Weights of a small mixture-of-experts language model, trained from scratch on English Wikipedia.
Experts: 16 experts in each of 11 layers, 4 picks a token, a softmax router.
Below are experts of layer 6 (counted from 0) of a mixture-of-experts language model. Rows are named router (the router's row for the expert), up (a neuron's input weights, with its number), down (a neuron's output weights, with its number) and show model dimensions 128-191. Each number is 50 + 10 x the weight over its row's rms, rounded and kept within 0 to 99.
After each expert's rows: "mostly gets" lists some tokens that are sent to it at least half of the time. This comes from a sample of Wikipedia text that the model never trained on.

# expert 9
router:57 60 45 52 47 52 58 47 54 52 35 53 45 52 69 50 57 56 63 48 54 34 45 44 58 56 68 39 44 42 43 40 42 54 43 44 45 55 47 42 52 40 06 48 59 47 61 61 47 40 41 48 45 68 52 39 54 57 47 48 40 59 59 62
up14:70 41 43 41 43 65 58 35 59 44 55 46 60 50 48 51 25 52 49 43 58 45 57 51 54 44 55 50 47 53 38 68 52 49 26 48 55 54 65 45 63 48 41 45 58 52 55 54 41 46 45 68 53 56 45 47 57 75 65 28 53 64 52 33
down14:50 59 51 37 45 52 59 57 51 44 36 50 56 38 43 50 36 50 48 72 41 70 77 53 53 31 32 59 34 39 50 49 60 61 59 49 64 40 70 48 53 53 56 39 35 51 38 44 61 59 55 40 35 57 46 47 52 50 60 58 50 55 51 34
up15:38 29 50 54 69 62 37 33 58 57 70 44 37 61 51 52 54 55 47 42 48 60 39 50 51 51 54 60 46 45 36 63 38 62 40 57 37 41 50 59 41 39 45 69 46 33 39 63 55 52 54 50 65 42 46 44 43 58 64 51 35 58 38 61
down15:54 69 39 36 55 52 57 57 58 52 61 64 44 48 47 50 42 45 45 45 44 59 44 51 28 27 59 39 45 66 53 47 65 51 61 50 53 55 28 33 65 51 49 62 32 75 48 51 44 50 62 45 43 59 61 59 51 36 37 46 49 77 38 28
up16:57 38 51 53 52 52 46 54 54 54 67 45 54 52 68 55 52 43 47 44 56 49 38 46 28 52 51 47 47 47 49 56 49 69 44 76 60 51 60 50 58 49 49 52 50 46 59 54 37 56 56 40 57 42 57 59 59 53 40 51 33 57 34 37
down16:40 52 52 63 50 61 40 58 48 67 60 59 51 48 67 44 61 39 51 60 50 56 54 44 54 47 51 45 60 50 48 37 39 60 56 48 55 60 66 27 58 44 45 58 36 68 58 60 46 66 57 31 53 39 46 50 45 16 23 42 49 54 74 48
up17:37 18 48 58 59 68 80 59 57 38 63 56 47 47 45 44 65 43 42 42 59 65 51 74 49 48 20 67 56 31 41 42 64 49 62 35 66 56 47 53 53 49 70 51 48 51 50 44 63 53 52 55 60 46 53 64 44 47 48 44 59 46 41 58
down17:53 43 64 60 34 63 37 47 39 41 59 36 45 37 40 49 45 41 47 70 56 65 51 43 75 60 42 35 50 42 51 60 49 57 31 53 48 34 64 45 55 60 41 42 44 48 79 38 54 44 60 36 47 41 41 48 56 58 60 64 46 52 42 62
up18:40 40 47 59 66 61 36 33 52 57 46 50 41 54 55 44 75 51 64 61 55 62 59 50 51 57 47 32 60 51 59 39 42 47 27 49 54 58 50 61 47 48 58 43 47 52 70 42 57 59 45 65 58 43 43 39 49 55 48 51 59 43 58 56
down18:61 48 64 50 38 44 50 51 49 52 58 49 48 40 50 71 62 51 38 73 51 55 38 44 44 42 72 38 58 60 55 57 61 42 45 62 61 75 47 50 43 47 59 56 50 49 45 29 54 53 56 51 55 33 52 40 37 57 56 54 33 49 61 28
up19:63 47 37 48 56 54 52 50 54 32 37 38 59 48 27 39 38 47 46 42 41 46 51 33 58 41 49 62 46 56 53 55 41 55 51 43 53 61 36 37 69 61 56 52 28 45 53 41 41 49 61 51 47 57 66 43 54 31 54 58 56 30 51 45
down19:55 49 55 61 37 42 40 36 44 41 51 68 62 44 37 39 60 54 41 41 49 38 57 39 65 35 48 31 41 60 55 57 51 57 39 39 70 75 50 31 48 49 54 55 44 55 56 71 49 56 60 36 48 46 58 38 76 58 48 47 39 62 57 49
mostly gets: " Ne", " Ja", " William", " Je", " ", " Robert"

# expert 6
router:46 44 59 54 60 40 70 47 30 67 56 53 45 51 48 37 70 64 58 57 54 52 37 51 51 55 50 44 39 53 51 30 41 50 75 48 56 36 55 46 48 40 63 37 48 64 52 62 55 53 47 47 49 47 61 62 52 52 51 58 56 58 55 32
up14:42 19 48 58 47 51 40 38 49 45 58 47 39 39 61 51 43 51 43 45 39 65 71 50 53 41 40 40 58 44 49 57 34 67 34 44 60 42 44 45 39 49 49 46 50 27 64 39 46 63 47 47 39 58 71 49 52 32 67 51 66 52 51 38
down14:46 52 39 58 42 62 46 38 69 52 30 36 53 40 60 48 45 65 49 52 52 44 49 50 56 31 48 44 52 40 66 48 54 63 42 46 68 27 21 53 45 51 45 58 55 59 40 45 76 64 58 59 40 53 63 58 49 54 51 58 41 61 46 57
up15:47 49 45 37 41 43 55 79 67 44 55 54 63 39 50 46 55 56 52 29 46 48 52 64 41 42 38 43 59 74 48 44 38 49 45 49 39 46 55 41 36 52 58 55 63 60 36 46 47 51 52 44 49 56 61 52 56 64 49 35 44 54 58 34
down15:42 51 58 61 44 38 54 53 58 50 37 61 46 35 53 36 60 38 46 42 59 47 55 49 56 20 42 58 51 53 34 45 43 41 47 51 38 46 42 41 48 56 22 49 74 53 42 53 55 68 61 52 66 57 54 66 49 63 56 40 54 51 46 43
up16:50 34 37 60 48 28 47 54 53 41 42 57 48 44 62 47 62 48 52 39 52 39 47 40 63 45 36 63 52 51 59 56 73 60 58 54 45 56 40 66 45 55 38 48 62 62 52 53 42 51 36 34 57 49 49 40 36 68 49 47 42 62 36 59
down16:49 41 53 73 62 42 59 48 48 54 53 53 60 55 55 36 45 54 24 56 50 64 46 47 47 46 60 50 35 34 43 45 57 39 66 47 49 51 69 60 76 47 54 55 62 71 72 60 58 57 36 42 55 47 48 33 50 51 35 55 56 59 46 45
up17:46 36 44 56 57 62 51 50 51 51 37 40 62 59 57 55 49 40 49 45 42 73 45 55 17 50 54 40 52 45 50 57 45 27 37 56 37 47 53 55 62 45 47 30 48 37 34 48 57 47 55 51 34 65 48 71 54 60 58 49 51 57 62 39
down17:62 49 49 67 49 49 51 50 53 42 53 49 58 62 41 34 56 52 46 43 44 50 49 38 56 44 55 45 56 49 49 66 52 39 43 59 56 30 48 50 54 55 54 65 57 35 49 42 57 51 55 51 52 52 51 64 62 42 48 47 72 31 82 68
up18:54 55 53 45 42 38 54 69 52 45 62 39 49 32 66 53 30 54 31 50 54 51 46 60 63 29 59 48 49 58 39 56 33 36 42 54 57 57 38 55 45 47 49 43 41 60 46 53 60 55 38 36 61 50 56 40 40 56 59 49 54 65 50 64
down18:33 67 63 48 46 37 45 42 57 54 35 39 35 52 58 48 33 49 50 63 58 53 46 39 56 52 43 55 51 40 66 55 39 57 65 56 52 31 55 33 48 55 63 56 47 49 52 34 37 45 56 42 57 48 62 66 43 63 55 48 69 44 54 29
up19:38 54 46 33 56 78 58 47 50 52 41 38 54 70 67 73 49 36 55 36 50 56 45 44 48 61 56 50 48 38 50 48 57 59 29 54 49 51 73 61 46 50 48 65 42 55 47 55 60 40 43 51 49 45 69 58 56 40 49 44 57 43 62 53
down19:43 51 47 48 52 47 56 43 38 42 72 33 49 65 52 43 47 37 58 35 45 53 39 43 61 56 28 51 69 55 44 55 29 46 56 39 42 42 36 64 61 41 43 34 44 51 56 57 66 38 43 57 38 53 46 39 37 42 60 44 51 44 37 58
mostly gets: " American", " German", "ful", " known", "ical", " large"

# expert 11
router:66 43 44 57 39 39 38 51 56 51 55 68 73 49 38 51 46 50 53 39 43 30 66 33 45 57 30 58 52 44 39 49 48 46 56 53 33 77 48 58 53 53 53 63 54 36 73 51 50 53 52 48 34 65 64 53 52 52 48 47 67 44 51 53
up0:42 45 44 49 80 59 51 41 50 54 52 38 50 66 87 50 51 55 57 56 47 55 38 53 55 39 38 48 40 42 59 53 44 62 61 42 80 46 64 68 52 47 51 35 68 69 42 41 42 57 49 41 60 45 55 41 47 49 63 49 56 44 66 61
down0:37 41 51 39 65 68 55 72 51 46 29 63 52 36 68 50 40 42 41 39 49 54 35 55 43 37 46 44 44 50 56 46 40 45 56 65 48 46 44 50 37 59 35 48 53 59 43 48 46 50 44 46 46 49 45 39 51 39 54 52 41 49 44 51
up1:54 57 35 48 23 45 71 53 66 39 47 53 64 35 60 61 46 47 43 59 56 48 56 49 59 44 56 61 45 62 57 46 51 47 52 44 44 42 66 39 39 42 57 32 39 32 40 56 62 62 50 43 43 57 41 33 35 56 43 41 44 70 57 50
down1:39 52 44 56 42 49 47 48 68 49 39 59 61 51 58 59 45 43 47 42 59 60 61 43 57 50 48 55 52 67 32 46 46 42 53 60 63 58 62 45 34 60 60 55 67 66 47 72 39 33 56 44 43 62 55 37 35 47 37 45 40 49 55 59
up2:49 49 56 52 54 44 52 47 56 46 54 29 39 61 56 46 36 63 46 64 61 59 57 52 55 60 57 52 40 45 46 45 48 30 42 38 38 53 54 46 70 54 68 54 59 60 56 47 47 51 43 55 74 44 66 58 49 38 30 36 53 59 37 51
down2:51 53 45 51 43 50 47 54 38 40 54 38 69 55 51 41 59 68 45 57 47 55 46 59 50 56 37 61 51 51 58 50 44 40 61 49 47 55 49 57 62 38 56 50 36 35 39 66 43 27 66 55 59 60 59 49 58 40 68 60 64 54 51 55
up3:46 57 46 51 44 40 57 45 59 37 54 33 52 48 54 45 47 63 56 57 42 60 64 63 43 47 47 38 40 36 57 50 47 38 52 64 63 37 42 46 62 60 59 49 50 86 54 46 53 51 46 48 43 62 76 46 26 62 36 47 39 30 42 40
down3:40 39 43 52 55 34 63 72 38 25 41 44 51 52 57 65 63 45 52 41 53 45 40 58 37 58 44 57 56 55 54 61 42 39 50 38 58 51 56 63 56 33 55 55 44 41 56 56 50 55 47 43 54 63 42 55 46 52 59 58 47 39 58 47
up4:50 50 54 54 44 49 47 51 52 51 55 57 49 49 48 65 46 57 48 49 51 51 59 45 41 61 52 32 57 64 51 54 42 63 39 55 65 53 54 53 55 26 49 61 39 60 46 54 38 70 41 46 47 61 49 53 36 61 44 54 50 39 47 49
down4:46 53 65 63 45 49 54 43 46 33 62 48 42 45 66 43 40 58 38 55 31 35 48 27 74 34 61 33 58 55 49 62 50 56 57 46 47 55 59 43 59 45 47 61 40 42 66 41 39 69 47 62 60 48 46 46 31 47 66 58 47 49 50 37
up5:47 51 40 34 44 54 46 52 37 48 45 44 56 68 56 64 50 54 55 53 40 46 59 44 37 57 55 46 40 44 65 58 48 45 37 47 64 46 39 34 50 46 49 46 61 53 55 53 51 65 41 44 60 61 60 55 52 65 55 53 45 56 67 54
down5:64 57 54 55 27 58 30 42 83 65 61 58 52 49 42 38 52 59 46 49 32 45 53 43 52 52 53 43 57 44 52 49 60 47 44 59 65 52 52 63 59 47 47 45 45 34 43 36 48 37 44 55 58 54 62 47 52 49 56 48 43 44 60 47
mostly gets: " 0", " had", " 3", " 4", " O", "On"

# expert 4
router:68 55 48 50 64 30 64 50 47 43 55 27 42 42 54 54 68 58 38 47 44 25 46 52 53 61 59 49 58 48 44 48 31 58 58 49 38 52 54 41 28 52 44 57 52 55 50 41 44 54 44 38 55 54 59 34 42 57 55 48 45 49 58 47
up14:64 39 32 62 57 69 47 57 56 52 40 51 43 55 50 62 33 28 54 64 44 44 62 41 42 51 57 55 45 58 44 61 69 48 57 65 38 36 45 45 66 66 30 29 59 52 73 65 42 54 52 55 46 49 57 44 53 40 44 47 49 30 64 67
down14:45 49 74 49 31 41 43 54 50 24 53 45 41 45 45 39 47 40 33 61 34 54 58 62 62 54 73 57 56 59 55 55 50 44 37 47 59 61 57 41 69 50 41 46 56 50 40 55 49 39 67 55 29 51 47 63 36 47 57 46 60 36 73 39
up15:49 45 52 49 53 48 53 51 58 52 68 38 52 44 58 49 55 51 40 41 53 57 58 50 49 37 39 50 43 41 38 35 44 54 53 48 50 53 43 68 39 62 55 52 54 59 50 39 51 35 43 45 44 44 42 43 41 44 41 24 59 46 63 47
down15:43 59 55 36 45 61 69 53 47 53 52 58 52 39 45 62 51 46 49 62 61 43 41 46 45 55 31 50 55 66 58 47 35 47 55 40 55 28 61 36 59 50 46 55 48 62 53 34 45 47 51 52 47 68 60 62 53 38 57 33 40 43 29 44
up16:47 22 41 48 37 40 49 46 65 37 42 46 46 44 60 48 48 54 51 45 64 44 48 52 69 52 51 56 40 56 51 61 73 51 50 21 41 48 56 41 62 39 58 54 39 35 61 59 70 69 47 38 52 54 46 36 36 51 51 34 60 41 42 51
down16:37 33 57 61 27 45 52 51 51 34 55 56 45 32 54 45 58 29 48 63 51 54 64 54 46 59 57 39 53 50 58 38 65 83 59 49 38 56 50 43 48 56 52 41 38 68 37 42 44 50 59 59 39 63 32 48 55 55 46 46 48 51 49 44
up17:50 61 44 34 65 47 35 43 67 53 40 71 56 64 48 48 48 62 47 36 36 56 54 37 41 64 34 50 64 58 67 56 55 30 52 32 52 51 46 50 65 45 49 50 40 55 34 41 55 44 39 42 58 56 57 46 30 53 43 52 55 47 52 50
down17:49 37 62 42 54 41 56 46 57 53 41 48 60 48 58 60 60 38 67 55 66 59 29 50 37 55 42 55 54 50 41 60 64 56 46 42 49 30 36 45 60 32 35 70 49 58 47 48 39 49 62 49 49 34 36 58 46 58 42 60 48 55 34 52
up18:46 40 46 60 56 65 55 42 41 50 44 35 52 47 40 65 51 55 51 36 50 38 38 52 26 34 76 34 55 35 39 52 36 35 56 55 50 54 52 43 49 51 53 51 39 76 53 38 49 54 45 52 59 55 54 46 60 55 48 44 50 55 66 46
down18:40 50 48 42 44 51 56 55 36 62 47 69 49 55 52 46 54 57 58 32 51 26 54 58 51 55 64 45 32 55 54 45 45 47 57 64 58 54 57 43 55 42 67 58 53 47 49 39 69 33 45 53 63 53 60 50 58 45 38 64 54 55 56 61
up19:48 50 40 63 57 70 56 65 50 52 63 53 53 52 37 49 50 52 48 48 61 42 44 70 33 41 39 38 46 53 50 53 41 40 51 46 52 62 51 81 48 62 43 39 18 54 65 61 35 54 53 49 41 48 43 44 61 71 41 51 47 53 50 43
down19:56 56 61 42 45 44 55 64 42 51 55 62 33 32 45 42 61 59 49 50 49 48 35 31 46 43 62 37 33 63 55 32 49 63 55 55 43 52 49 45 53 47 52 65 54 46 41 60 48 69 62 56 45 57 41 48 45 38 55 46 53 61 44 51
mostly gets: " Ma", "),", " Ba", " ma", "vo", " Ca"

# expert 1
router:56 43 61 51 42 33 50 45 39 58 54 55 46 49 65 55 47 42 41 60 52 38 36 49 44 38 46 49 43 58 54 47 64 49 67 68 59 36 43 54 59 47 55 47 64 40 57 55 52 53 62 59 39 39 40 67 53 49 50 49 45 57 43 53
up3:48 47 47 62 57 60 47 25 52 51 39 38 58 29 44 59 45 52 57 56 54 68 43 48 54 41 52 33 56 50 55 36 51 42 61 60 51 61 53 40 57 53 51 34 54 52 70 41 39 45 38 36 40 69 47 53 57 53 45 66 39 44 59 57
down3:39 61 49 32 43 54 29 54 52 51 46 60 37 61 56 49 54 32 46 43 54 61 33 65 53 52 63 58 30 38 63 48 38 43 62 51 53 73 50 39 72 36 53 60 52 56 53 66 62 60 48 53 63 39 52 47 69 53 42 42 58 50 44 37
up4:47 41 51 35 49 74 46 51 56 30 48 43 67 62 59 61 70 51 49 55 54 62 52 52 47 59 61 57 52 33 43 44 49 32 51 36 54 61 62 71 49 59 32 34 43 59 66 33 65 53 37 46 55 62 57 67 54 46 48 60 51 40 72 44
down4:47 37 88 43 57 51 41 52 40 48 51 62 47 57 47 59 60 27 60 54 47 54 54 51 51 51 56 43 59 51 60 45 48 40 47 50 66 35 52 43 43 69 57 67 45 44 47 52 63 44 54 53 52 52 40 43 50 49 42 57 51 39 57 52
up5:50 42 49 45 57 50 38 43 61 45 58 54 59 49 49 36 50 61 67 46 41 57 56 43 30 61 27 37 50 61 50 57 55 37 38 41 44 51 38 41 30 36 62 54 49 65 50 44 58 57 43 29 50 56 61 48 34 30 51 53 58 46 31 51
down5:72 53 62 68 50 52 48 46 48 36 54 41 58 35 37 53 65 49 72 47 53 72 50 52 56 44 44 41 59 41 47 42 42 65 48 45 67 53 42 46 50 32 45 55 47 54 62 63 42 34 66 68 53 57 69 62 54 51 56 45 54 77 45 54
up6:47 54 45 56 48 66 67 55 53 41 41 51 44 55 38 52 49 45 57 54 37 56 48 56 51 57 57 39 50 39 48 39 52 43 42 53 57 60 79 67 36 49 39 47 62 59 42 46 50 58 53 53 60 79 42 48 50 60 56 49 58 56 56 25
down6:43 48 51 58 44 79 54 56 28 47 71 49 61 48 37 67 70 28 35 55 47 66 48 46 53 34 63 47 59 21 40 49 39 60 48 50 60 40 58 44 43 56 55 52 51 60 58 67 48 48 49 49 52 57 38 61 52 67 60 54 38 45 38 42
up7:52 49 46 54 55 76 63 37 54 43 47 36 53 64 35 72 43 63 61 53 47 39 57 61 53 55 42 43 54 49 52 34 56 70 41 35 51 54 43 63 44 65 57 35 38 49 30 51 49 48 27 57 72 43 48 43 47 40 42 62 70 62 61 55
down7:52 60 61 43 58 44 46 38 50 53 61 60 37 56 51 26 44 53 34 55 61 56 47 52 58 43 54 57 38 38 32 48 60 57 43 45 48 31 58 41 51 46 52 64 46 70 63 51 41 56 42 48 49 36 69 27 49 55 19 39 47 59 57 49
up8:32 42 57 46 48 60 59 20 40 45 66 58 51 55 35 37 54 53 39 63 40 64 54 71 52 44 52 40 47 58 39 39 32 11 53 53 55 40 63 41 61 66 49 44 43 42 54 45 57 51 58 52 27 59 52 32 45 64 46 46 59 67 70 52
down8:50 52 80 46 51 50 37 40 50 45 58 30 27 47 59 49 58 44 43 46 55 68 45 32 46 43 49 45 55 60 49 50 44 55 39 41 47 54 29 36 32 39 34 45 34 49 48 46 39 41 40 49 62 53 60 61 39 61 49 62 49 46 41 41
mostly gets: " the", "The", " his", " their", " its", " su"

# expert 8
router:53 59 48 43 46 53 52 31 37 55 57 60 44 51 52 49 44 46 41 48 62 45 34 41 66 56 38 49 60 55 59 53 48 51 56 50 48 56 43 54 63 41 65 46 57 44 39 52 72 34 33 62 55 40 43 56 68 47 49 45 58 66 38 58
up3:42 55 48 55 46 50 55 48 55 28 62 42 49 59 50 53 46 52 36 51 46 52 62 37 47 49 56 49 66 43 49 54 48 43 66 69 44 58 56 58 46 23 44 51 50 32 44 67 44 58 64 41 57 60 41 58 64 44 42 12 36 31 54 56
down3:54 48 40 47 46 67 48 71 58 41 68 50 49 36 58 37 53 49 59 62 32 55 64 54 65 44 56 44 42 54 49 62 41 57 53 57 58 62 66 37 42 40 41 55 53 52 42 42 45 38 38 45 57 58 38 47 48 64 56 51 49 51 48 61
up4:60 58 50 66 60 60 52 40 46 56 34 41 30 59 63 59 51 47 50 61 41 52 46 44 41 51 56 51 48 36 45 46 46 58 45 47 43 37 46 44 48 51 44 36 41 51 73 31 55 39 51 44 50 57 65 55 39 56 39 32 55 54 39 37
down4:50 67 63 47 35 33 50 53 45 46 52 22 33 44 43 57 46 43 48 42 49 44 31 46 56 52 62 23 59 48 40 74 41 47 37 44 63 53 61 37 43 57 59 65 47 47 57 55 56 45 67 41 58 51 51 59 36 53 37 71 67 56 57 53
up5:52 70 46 40 38 45 39 45 66 39 55 52 60 43 39 68 27 43 45 53 68 49 44 52 51 34 54 59 49 53 60 69 62 41 49 43 55 43 58 38 37 63 66 46 57 51 48 47 56 48 41 52 45 57 34 47 67 62 45 62 53 62 53 35
down5:50 41 52 54 52 56 61 60 50 38 41 53 43 46 62 51 45 49 53 64 61 37 75 38 55 55 53 45 50 49 40 39 50 48 54 49 34 47 52 39 36 36 44 36 30 56 59 61 53 51 41 35 64 49 76 35 44 54 39 53 63 38 57 42
up6:55 66 59 55 65 58 64 46 48 41 45 45 34 48 49 52 53 40 57 46 60 61 33 51 40 41 46 39 46 52 41 43 46 62 48 55 49 49 34 50 63 62 56 42 41 38 52 28 50 48 35 50 53 48 33 55 21 36 48 47 42 43 58 32
down6:57 53 48 39 57 60 55 60 61 51 42 50 48 68 58 64 39 44 50 57 52 50 66 56 52 54 55 47 32 61 59 43 53 54 37 60 67 52 48 14 54 48 41 61 46 40 59 53 47 45 50 40 50 56 49 36 54 53 49 36 44 52 63 60
up7:42 44 45 57 46 50 52 46 43 52 63 38 34 60 29 53 41 40 35 48 51 44 34 44 37 42 61 66 50 35 57 59 55 46 37 72 56 41 53 59 49 37 52 50 55 40 50 47 51 49 33 51 61 51 56 50 43 66 37 49 63 63 44 35
down7:67 45 54 34 34 36 47 56 55 40 61 32 43 51 53 48 29 50 48 41 42 38 44 46 37 53 73 57 48 59 53 51 39 34 46 34 54 63 64 51 57 55 23 54 56 52 52 63 56 49 37 45 45 37 63 55 58 64 45 54 50 62 44 48
up8:47 65 49 51 49 46 41 60 53 36 53 63 61 32 53 47 54 73 26 51 47 37 47 57 42 44 68 46 57 60 65 51 44 43 54 63 58 39 66 40 61 56 48 63 51 47 44 65 61 54 39 46 35 61 56 36 45 49 45 65 65 56 46 29
down8:42 54 50 48 64 42 51 51 36 46 52 75 42 31 41 35 44 60 51 51 60 45 50 58 39 57 55 45 55 45 43 61 45 41 35 48 46 46 39 48 41 53 48 42 46 46 61 64 51 49 26 55 49 54 47 41 51 56 45 67 51 43 63 53
mostly gets: " 0", " second", " football", " Championship", "″", " Total"

# expert 13
router:39 59 71 29 69 56 50 50 50 43 36 54 45 51 49 45 54 48 49 50 46 52 60 37 53 51 36 48 41 66 39 60 32 56 48 48 56 35 55 53 43 41 51 32 73 53 51 56 58 44 50 62 51 48 66 51 44 65 56 42 53 46 33 66
up3:37 44 48 66 58 60 59 56 63 40 45 42 57 52 28 30 59 52 61 46 42 27 53 62 47 55 32 35 36 51 53 46 52 59 35 48 49 63 63 48 64 48 61 38 48 42 57 46 39 42 53 39 54 55 76 68 34 49 56 27 52 50 51 54
down3:49 52 55 55 56 33 52 32 35 29 39 49 49 61 44 61 38 52 59 46 57 59 39 45 63 43 46 64 49 58 70 50 43 49 37 56 49 53 33 42 53 57 49 35 43 52 48 62 43 43 62 60 56 66 47 69 60 50 56 41 38 43 45 56
up4:47 41 41 46 62 66 58 55 55 60 41 50 58 54 57 58 32 66 56 33 58 63 51 46 49 52 62 52 42 59 68 62 55 55 43 43 33 49 47 52 44 39 56 54 58 57 52 59 28 58 45 60 49 42 34 60 50 35 38 58 38 41 70 58
down4:55 46 31 55 49 46 62 67 43 46 49 86 38 43 41 55 29 52 46 51 45 60 50 29 54 47 49 45 41 49 43 59 56 44 49 44 41 59 56 33 65 56 51 53 50 42 40 56 42 33 56 60 56 42 45 60 46 55 37 46 51 46 63 58
up5:47 49 51 58 65 44 48 57 59 42 59 39 43 37 48 46 47 55 52 56 53 65 71 59 30 56 41 61 64 27 47 52 45 34 38 41 35 63 45 48 52 73 49 62 55 55 63 42 50 60 44 57 64 51 67 63 34 37 43 60 51 44 39 48
down5:62 75 59 50 57 48 56 43 39 60 54 50 48 57 52 59 48 55 53 48 42 50 54 62 47 59 35 61 56 56 46 66 65 54 53 54 43 48 53 55 52 60 43 28 59 53 55 50 52 38 57 48 66 47 49 53 72 57 58 54 56 58 53 62
up6:50 46 53 54 66 47 47 51 29 53 42 52 46 61 34 47 36 42 42 47 50 69 35 62 54 45 64 42 48 50 63 23 51 41 43 45 58 52 63 70 62 43 57 38 54 47 46 47 43 55 49 51 62 53 29 54 46 40 60 52 44 50 54 38
down6:42 55 46 26 51 49 61 54 42 43 54 67 45 67 48 38 47 45 45 51 64 57 47 43 28 52 56 49 52 33 32 41 54 46 44 34 46 44 43 44 53 51 53 59 38 46 58 49 65 43 63 36 43 64 63 69 45 54 41 60 43 64 61 63
up7:60 54 46 48 46 40 47 58 58 51 44 47 58 59 53 64 54 51 41 44 60 58 50 45 57 48 57 57 50 30 41 51 55 55 34 46 47 46 72 51 45 46 45 49 44 57 49 59 40 47 71 55 59 49 53 61 44 38 64 59 59 77 39 62
down7:61 60 53 26 37 54 44 49 49 58 40 48 47 47 45 54 45 34 36 62 53 51 55 46 45 46 59 40 27 38 39 52 45 53 41 33 45 26 51 45 51 40 56 47 49 39 52 82 48 40 55 59 66 50 48 47 36 58 49 46 58 54 55 61
up8:32 44 44 61 48 38 43 52 62 59 39 56 33 51 31 67 51 57 52 43 69 57 72 36 58 52 49 54 43 52 56 44 42 58 46 52 38 55 49 51 44 50 47 37 49 50 49 69 60 53 40 45 51 46 51 48 46 57 47 45 37 48 49 78
down8:52 40 43 49 58 32 47 58 52 48 48 48 46 52 53 52 44 55 52 52 49 50 48 55 58 40 60 64 56 62 65 49 33 72 55 54 51 32 67 49 56 51 52 37 41 62 40 44 59 66 31 61 48 56 63 53 37 57 50 52 40 65 43 53
mostly gets: " for", " by", " be", "==", " in", " with"

# expert 14
router:52 45 51 62 59 47 52 45 51 33 58 53 54 49 50 42 66 59 50 70 48 50 31 49 40 49 39 58 44 66 54 29 43 53 40 59 45 42 47 58 29 51 49 49 56 41 58 37 63 56 55 30 48 59 59 74 42 39 65 59 49 51 64 51
up0:43 41 60 67 58 66 29 66 49 47 51 48 54 53 67 42 54 61 51 49 47 51 63 63 29 48 66 51 51 56 33 49 31 55 41 30 40 51 55 45 60 49 28 50 56 47 45 61 44 59 53 30 70 54 38 27 38 41 53 49 35 67 50 55
down0:52 44 62 42 37 61 58 60 61 64 40 64 62 35 65 42 51 52 26 53 67 40 49 46 45 53 56 36 57 59 47 42 36 71 40 46 28 58 49 47 44 61 53 57 42 57 54 52 47 51 78 45 38 61 41 33 57 38 74 40 32 40 50 47
up1:46 48 51 61 49 48 52 58 76 49 60 56 49 49 64 39 63 61 44 45 50 74 64 65 31 48 69 52 54 51 47 38 54 63 59 54 57 40 62 54 53 73 48 45 32 44 63 42 61 37 45 39 39 39 43 57 37 51 61 57 34 40 60 53
down1:62 36 37 58 66 51 52 54 56 53 55 52 79 40 57 56 52 40 41 27 51 62 48 48 59 30 44 47 44 40 63 32 47 57 53 56 55 55 44 47 59 72 42 66 58 68 47 42 39 72 30 55 39 54 47 51 54 48 41 38 50 43 59 64
up2:62 47 31 53 61 57 47 41 60 40 37 54 56 62 56 58 33 55 35 43 61 58 66 46 55 71 63 63 57 52 40 54 68 52 64 36 42 18 62 47 47 40 50 38 57 26 40 39 46 59 58 36 66 55 57 62 44 39 43 42 32 36 59 37
down2:43 47 42 46 64 35 50 41 38 46 42 36 50 54 61 53 45 55 38 59 42 56 59 68 63 45 38 51 43 54 47 48 49 51 56 47 60 53 74 42 58 34 60 44 61 51 40 54 47 46 52 47 48 69 54 54 47 49 57 49 41 35 62 57
up3:42 62 43 38 34 53 39 46 61 42 51 48 54 70 64 46 38 59 65 64 40 40 70 54 58 49 46 57 45 58 43 41 60 42 49 38 55 59 50 41 42 53 62 47 59 56 56 49 35 44 38 52 40 63 58 60 45 41 37 55 47 38 46 60
down3:50 47 52 33 64 63 73 55 50 45 40 51 51 40 42 47 31 52 57 45 62 47 47 52 53 47 61 41 26 63 54 45 60 32 59 43 45 65 41 61 59 38 57 49 40 59 44 47 30 61 35 44 46 57 52 44 51 42 34 29 62 62 57 54
up4:59 38 30 56 47 48 54 55 60 46 42 56 51 52 39 53 55 63 37 61 41 24 41 43 31 61 49 30 47 34 48 47 52 38 36 56 64 70 38 40 47 44 49 48 53 64 48 73 50 57 50 42 63 40 31 48 33 57 38 44 39 55 56 49
down4:32 49 54 42 54 45 49 66 33 38 59 47 51 41 38 44 55 48 48 49 57 46 65 31 49 58 48 40 45 54 44 57 43 49 35 66 50 62 58 44 67 64 49 56 44 42 51 54 49 46 40 49 55 26 34 40 52 45 54 55 71 49 38 22
up5:46 72 52 58 51 43 52 60 52 56 53 32 46 76 56 54 40 46 47 48 42 54 54 45 56 38 54 51 50 39 64 59 39 56 70 51 54 44 57 42 58 60 47 50 51 58 56 42 52 53 77 54 41 51 62 44 53 31 40 51 61 60 49 58
down5:61 51 39 45 57 47 64 43 45 47 59 47 48 54 62 48 55 58 49 49 38 69 45 42 50 54 64 34 51 49 47 59 28 40 63 42 55 52 57 52 52 56 39 57 50 45 64 50 52 67 43 57 34 69 68 69 28 42 46 62 39 38 65 35
mostly gets: " Na", " fa", " ex", "gra", " trans", " inter"